From a checkpoint of a small mixture-of-experts model trained on Wikipedia: 54.1M parameters, a variant of Muon for the experts.
Below are experts of layer 6 (counted from 0) of a mixture-of-experts language model. Rows are named router (the router's row for the expert), down (a neuron's output weights, with its number) and show model dimensions 0-255. Each number is 500 + 25 x the weight over its row's rms, rounded and kept within 0 to 999. Numbers have three digits each.
After each expert's rows: a language model's description of what the expert responds to. This comes from a sample of Wikipedia text that the model never trained on.

# expert 11
router:520534498508453465487541484509501485488513505502487514547455492504499466437511461479464554518504499509507550487457483521498508510521478486467510571515522499512523499482529482480526516474509552496473481471495513535564528508476525495509456487535511492483458527501457515498550538512510483551465480527507444507498522540492546516514500505529499500494477508525496523504495518512474460551518477496514534494509512512503520485533536534503518500535474493515491500514517489508474501530548522524488497537499485508522509540542474495518505514482479486521459508530534467528499548489562473517481521512504518518502482473519509515478482477537507501477516502470458544485510484489489503493481492507503507493471505465489510490526474524475521468464451512558488503508472512537507494471506574
down0:506519500512514458520557563525482495435537522522488533532493449516471517466479474440475502533490493495532544468530486486488519545510508502500513474503486525531494500451491482541482521480492513472508498491477502486517482491470481497499450479485535525485504484532479510522500553447505511474532490514490582504511492508468533513470487509495493537494532508460474442512538519488508516519460485471540490495498496524497459475489481507474470517545481459488477567493505485482532447540505470492485472470488512490483534525513454489473513488520498465525529470496506531525489472468489508514467489551493523479506458481518507499478520506515471500510490500492496517511504507529515493494495493495507538506525491538540475517487484512504507475535480458503488475516557494542521496493476493
down1:509508515497510509514517513526515512495492488494469513475524535473544532494512521501480493489487518487505513485506534469450487494499486476474445490517463509564537517534506534476506492510487530477550484476484439489538523482487460546505479474528472485510512471457518462500515516526487481529495484525513490454477468528478520530475475473479526472533511491563560487501495479537509479482475504520580494453491541514540473524479489486540481491463523492459485508497478535474488484477479487504530469525536494500477506519497528490469485530467451493540516491509503528520494511536495496458464491477512520489499480481525530548464497503494512498502487475530497512491503508489484505491537466480458486535499519537512513495508488506502501524447519525487500458511476476478589524509496487
It responds to: Articles and demonstratives a, an, this, another, same, and the word right after a/an, such as type, variety, similar.

# expert 22
router:505506507479506516538524517528514504480498492527467489542484480500470504452539485495472548480473514527517487468501480509501496491481469479471472503489506502489495550507485511494486482511547523485488469457449526505497472497517514502474486444486526474476462514512474494492508483506560500470483501522497447513488495493512537530517533529483521482499505482444510505508457498505499458542543510521499517476503517474505521488529527509442486482510440483480529469493504499479483497465531460521496477509498489468487482537544468517497484496498518493505459522550505483558479537472594509452481505460510544548486519493466524495512469479511504522515503487456458525480519473484492495491507455497492507505457518468521521470511479516514463492487451525496506545480464533510486476490484471
down0:455520562490495510510500506475535467482500475513490529508471470508506500457493524500501480499446540525490511468491506484501489494502493450515501509487480530500511490513494459530507543491539443480530524537536541455471500518531493478464578469516472474504480485558506508504513511497494516494503562508500537520470519516497506497494486514467494519517506500516491485485533500519492492497520493536477496516518497504500496499452459486487526452551489497511508529476548477511513544492489498495450481449512458503504530526512468499498505504441492523502531470468468450492527518510534501485508524493508531484498484509491489477506504517460479536535494504488486492512506462506543500515537482551496452546510492428526506481495517532471450498475481482466551506505522463516496483473511541
down1:478493510472547492513522559476484498489511497537491533509531483463527479486495518502489454443527475512436501496501527499529524514465529499566490505531533512487512485485471475531538496484523469496485535556528532470467525510509510484511494494555520476562490545479476513525506558513446502469473452522503513483494485483520462478510513480505485524503496537499465483512501485474500466450535508505490489528479459527498494508506505536518521493479438503523503531484542461520472506503507461470503527497498531488519474511466486485500518495561473470530494493534477520509521524488505507504505458544525504490495450521493502478498482476495506478487488471537492504459497519481475537501488516528533496477489488525532439512477509516496474481500506493503472496477508470547484463528511538
It responds to: Tokens in wiki tables and infoboxes, such as column headers like Club, Game, Candidate, Majority, plus numbers, ranks and short codes in cells.

# expert 23
router:521501478537523525497507503531517566502504447511493490533497523516471432505513525518456514477487540534490566483462475518511492476519494512479519529518517550533529509466493484495528501557501491490499445490483490513537546441511498493476511485504507480529489507494487512515540486546506488474480462497532467524497468506529499514521511506497542523482508550559504533524490495485463474507509465464485559485491508486532523489494540509510495477510457522484506483503513524483498501518513509517479470522518484522499462515539516499502487515511483515499457453520489481535512517484575483478492511483550493539467520474499484486492485491491488532497522494495471489513503473509444526519465492485469506485462481489486525493556465528474514454484497542460492511486465502495493477524511455
down0:534531504456510496510460534453464501488499492507539494511515450511547495489495490501496515506437510499480451519467495543515528518522443491499494516498498531500460514475486479504522461490491505534510456487515518502511524478529491477508480494521465546541462498486505499502546545496498491497501522522531501543459478529514484486457530499478496533528474442479527506478469498504480472535466502516544534517511457543501470503528515492511480512483454541498506445480452503496527533487470528476531529534490530490519506481504521444507528501484480482525490469514476466511507530485471506519539491510466482484483479527530478481500507500486480504491527504517468480523503506509509535495529505508494532520464498466522445480537504552504495486513553479474495530537527490556528477463485495
down1:499474549534525487480454491522476471503490493522541482491472462495545530497450502509479488540472527570542448468551484502512514547480511471514500491502518505486514456529469501512575511478498522470518472458506485491480502522471537477533509488509489551504530536514472532485517449511490494506473498498461479483543501543508526492510508518487480519545506481532477480481447503488478529491502520481466474517493502473518524461511498467498514533503450439508508494499483500470446511488524512507517550465528475495490536505493490544507495526494460493513500487484521489492521523489547477504544505493515498467488492484457560455511515488528487513515481534533538486464488496507485504481487552474517524459500491468519500481507507527486483482502504516469490505476476504485526494516513519
It responds to: Counting words, years and century numbers in time expressions, such as two, several, many, 1970 in "late 1970s", century, day.

# expert 14
router:500488533554508462503506530539510470503518472557484478548476493500486494446527498474478493469489475519507531494500509489544492482494476503513521555495528502485534505479492480478463485526515514500470433469456503530514483476490525537504517490514501477505475530469517499471475503560537485503474489525505465522507454516455514546533475524500537468515476531483506511497469519537494409523505540497496548500490501523519546498483486526503520545501472505490515516476511469502450500492562506494491502503505498484508440516503495497489520523502484483525480478517524481500529478471562508439501523521511476539473520493476509481483504475545505479493483482485487514469523482462520546525476485507477467497492502488497517487520482516494459491485437486512517499524487501495497493558489497
down1:523533467483549507491481529506520510504507496510510506491514515487502542501516470505532485499470500498478440492460472453517512512515560473433529493445486550482466472508452547448489526471508488513467482535541505499485525477539551499494477476545491500454527522507487497495493499492482503513476512491517519525481457523509494530494490489479502528498508509509502484560541501492441526540490516501460508466500515436543536486482514502471516518493507473485502477475498493485494560481499535491521460515481538522483485520513507489508464487503502469447550519519519506480456489456506520471523481511448516497470505536505479497456484525462478502503542505538477509498470482519491479495510526477512459471500539489475530494506496519486528519500472470488472545512507500481536500498494508
down2:513556492497454512525469536468510512486504488482527497515513529503508494510530476505456528507454504480514505509520514442489482535507501499508506489498488529527478483465535487523510521438479495482525499449488478471553509504517525523495482479430529514505505471510530531472496490466528480507495450525510457510503552465458500514507455520504474505501511473506517496474510509534526529484496477489470470551575486473476513495497515478523554520493522495500486547502496501492517511532500496513496514526508507480515523469512496505482483509477501525483541541515457521494505468496475469539475471507471547509513529523485500506461453512519469479492476536480495464463516495546489506500542498500499464518543473544500548493451516462509474523524497490539524526458444509522490516527488493
It responds to: Single capital letters or short capital pieces starting a name or acronym, often after an opening parenthesis, such as PASOC, CPI(M) and Home Counties.

# expert 17
router:521473536479487451466535517521493522500520467477489505526451522528442512516500474427501502460503515559513530481468518491510471514546495517486496493519487537472518467490494486481511489479542505455496530483492526544535503467526561502500484473499537455480480540491516519539512507551469481468494458486489470525496504546519515522545508506508534515499494497477465536502519483539464479510500530506507542492470482513486554499479505538454508494515495471510484450466488454442518484498485534499536505522523489493501453515508480498499498514462491483497486508519522489500489519493505466530490484466530501548496507469507498499497477491551482472502542479471491498481502462514476507484481503512485512500456491482475497464551495491450495455496476507482512548508490510508491490548528506
down0:479464545511497550466520470477520521500530520502499471490488501500524503489474460483517485503481500501453510486467516530524501498483526515477486486524511518499446463532500489477490523462489537495518473501501503495509535492519551523464495508500497546476513538508486521469544514526464507529569512536546504501499483497493469475469532519484485493512503484519480518505489506505541500525447455501489486530490484520448482479509483524517501540511503456526472493450498528476467480515485457490487483490460517531560537499513507513478497491484489518510523530492475465502522501505518527478502545480551477461472516526488470504502477537562488504516496525529494543513543447500484501448528462474497567484523502496481513523524490482477526475469483447477507507488530503481518459484521459
down1:476475488522502511507503497489494520485466455510463477471498492519482506505470481517542502499537510509517548509488508472494445457503554524532497485478486500528551496492516444469491498503482521484474554515522515473530492515518531521483452479538511495486481514526472517473509509508529478470514470521539497503510467518518539467487531522537540478438497517424534521517520502496518494479512496517534488506498482524554478486484475448491480488502476494506514483484475472525454468478515507527489523465549520497503540466495502513510550506506506525462464505545472515471510493510506526475531554507498508472509477520528512481463495545496546502515497510509517504462490502501510454544493525512472468492496443506506495474502512495441499524447510468533534494515475526543521482481488506
It responds to: Line breaks and field labels in infoboxes and bulleted fact lists, such as Genus, Born, Coordinates, Time, Opened, Preceded.

# expert 39
router:523545490553514507503515498526524497478520462493482498529476471505482425450457524498443519495512529529501533481462477487538453514533463516529465512501515551542497520494503471493522514521500546523484503470483489535520499474517529491493479519526501479522463513509528505502540464560491484493482448524536470505488476524487472510528503491488545488510506520511480506511483514517467467554532494526487545482484495478505525499490513499463510490492454515514523495498502514509454495545539492526488512507512504518521501468519490519555496475518493481517456509523542504552507527482534482480487537499521449520464529488521525510504497462491541537496523514495476514511520476519444528516459451504484514509472463496538517461531468515472474503469460511488488528522492491486499506515512506
down1:507473538499529486528439481494490506488534492457495508491513486526507470461525465502488521483478485542496532501469511460486502476479509497496460481506508517505512515497544478512484507467538503469532519476520516517551519491530507538471444467465518528479500497491510497489513520480499495489522503493502505502513545492512485492504491523518518511506518468510502489486522520475486485490483495516504524531493527474464500463491490524502496479560511492463527514474492477552476520516464447471520508514494515521490480526504515528495490491527519462529558509471495542495519532515497507484492474497514516499512484488512521493518500496474514525541472443474537538463513547529495486466521488474515446491456510504497569486483476484507488570549453530514468524442427462496515530488447544
down2:464545503528467508443473475509461485483507491504512469520497494523507536518509466486517515501468474520509463506464432520503483458477532538489469493491501520483492490480513501506510537526474490478520530498517443473487436548524497477499471504515515515521476476507502484513488454519463498502492492495506511528493465487546494503463499514484508495523553481475526501488510467491481478487521510516482515482490498510507517494495497554494530483496477477466527537521542535503499524507446487494536477465520501472510521479464514505492548513478512513508483510478494508464590514527503532510500539511513476517505481510520513510507582543467526508463492446552503532520478468505524488522488502501542540507487450492483486501485486487510492484510479505485459485573543523496501535511487474
It responds to: Ordinals, superlatives and position words after the: first, third, largest, latter, same, previous, end, 13th round.

# expert 56
router:501532526544472494474484491520474479467500495509484472530477503519472481490536518461509529479451519523496525490474536502532475492517484495455495509507535528507532500487506507470476485477512538524490490454479540536503494490537570498503504431519483504496475478487460515505508493509536465495493461525505443531470458491472511532512484501525511509481452498487539511507474499520522506534538557499481531517527481457541549494491488486489486505526438538470517476480512510481427477516537520504556497524528508492486485538530516505522508521496481493495461457548539514479504522489525461512476544498518497521491483500476544527487513494515520495482535480507493512526465503489518533482495465507461495490477500489459508510503514506460470479483478507498502524485451544473518485542500508
down1:451523505463533504511530532474463529484494491526488522449470519513485497530479522536471494492502472463529519534487493471460487470553483500488504464499475483518486518506461510491501515480521476492519524516496483446495466517484487514538512526534486512496522522524493486483479480494488481498471498511483511513504512550558488477489526492513471566469459466517510490524513466468466491521537477478474517489493436462490502511519525524506506533505463466466501502475518478533478473482502488450493498516552531533512477515529497462530462491498517521491477526492517484526487475489453503545497532492511461489496524528530477523513501529469506492474468569475549501553518523496489536462495510491486490532491543522526469489497576469477512524472491508503522523495512514481463495486499475
down2:503510553460476491482479544501481490480510487544508508516495531485495530515540498478471486470571472469539462488516502518528479453506511514554513510492523525492534480470462529503497532518463507519479531470461505520488474519484513513482463543488478469477508499527425536485525459518506514474527468475496481530497547481528536514499479504491447518513497513487504541493493492518547519506477462498484469490542516507491512524508514494512477504460491502523483505506472535491492496510475464531534508531487488483482503483496518498497511489510454500510520447474494539519487525556534485558511466519469499500539496520510435483477523491480531492475506540491484531508494467489473483495480478485445481501533543475485512493475460566517483538470463500512488501524513487505515526495491510
It responds to: Verbs of beginning and motion such as began, took, started and went, plus table separator rows, Terminus, Start and blank or zero cells.

# expert 3
router:504503500538559497512499512521502514494531495523506484555464504545494438488492508492473530499485535531526509493512490479551486531505454508464502511534533524489508519448529486471498492512524558470498454492487510508538529493523552508515492476476517483479459509497467507495526513527492479463458466481492458496506492480500537531508498516490482511458466527478502497497499509532456479544509506464506514480526472503489546482484529509489491525496446492506476509488485481503486519519495516512476500519478486491513497549543487517515502533467464507525509476541546484518531536473583477473485519528557478553480494460488522521533451493512494488520542487483493479485489482512463478491481480497471482484490488474504518452536468527474506472500449528481508521532471524493495479533509494
down2:475490491484467512490508513507491511497477502490507469448513508451513530483483470498546491562524497495488526530493472501558519527528484487501511496482503419515466473522525476521485441479535500494473486513443504546475453460486528480526501510506514546516501490507509496522481531542485468488490472539472485510503462525461504505522499501515515477510462487539490545522512493521544492513471487532483544513511517544523545466486510494494521499506463525522473500498500522466497473488510469507495502486497500506496469467465445486511476496500467534490487513494461499484475572545478512502484466483510505488515525479527538520483480507521538480483458536492540521490493477503533488518470483532515505492531511481503481503557528532474510531507517520470471478448496487474484523565503476
down3:438489524488454512511461502492545456534531506490511489471526498464493529504495475442515471559511495520474470517487461521525525560506480505556490517498509476513541460482515454508462469511514510506544489500483483510449511487483493511534520530496472507517511508495468487484492479504549473497511446501492462495535517497507508501483516472488558474489484517505465477520541491501524488482493490498501526524476549561533498492542469519505532503542514515514473468472498502470475465499511475466493506493477477569502531496495466452507474500487484488537481490465469503477473503531569499490516480545524498464511485489496459494503477532521531508457491534494475524475518486503512496534484505540520532477473455516493518520523484515509447505529503515501499497514515504506540498495512487
It responds to: Common nouns, often abstract or ending in -ation, -ity, -ings, after the, his, their and before of: water, power, efforts, examination.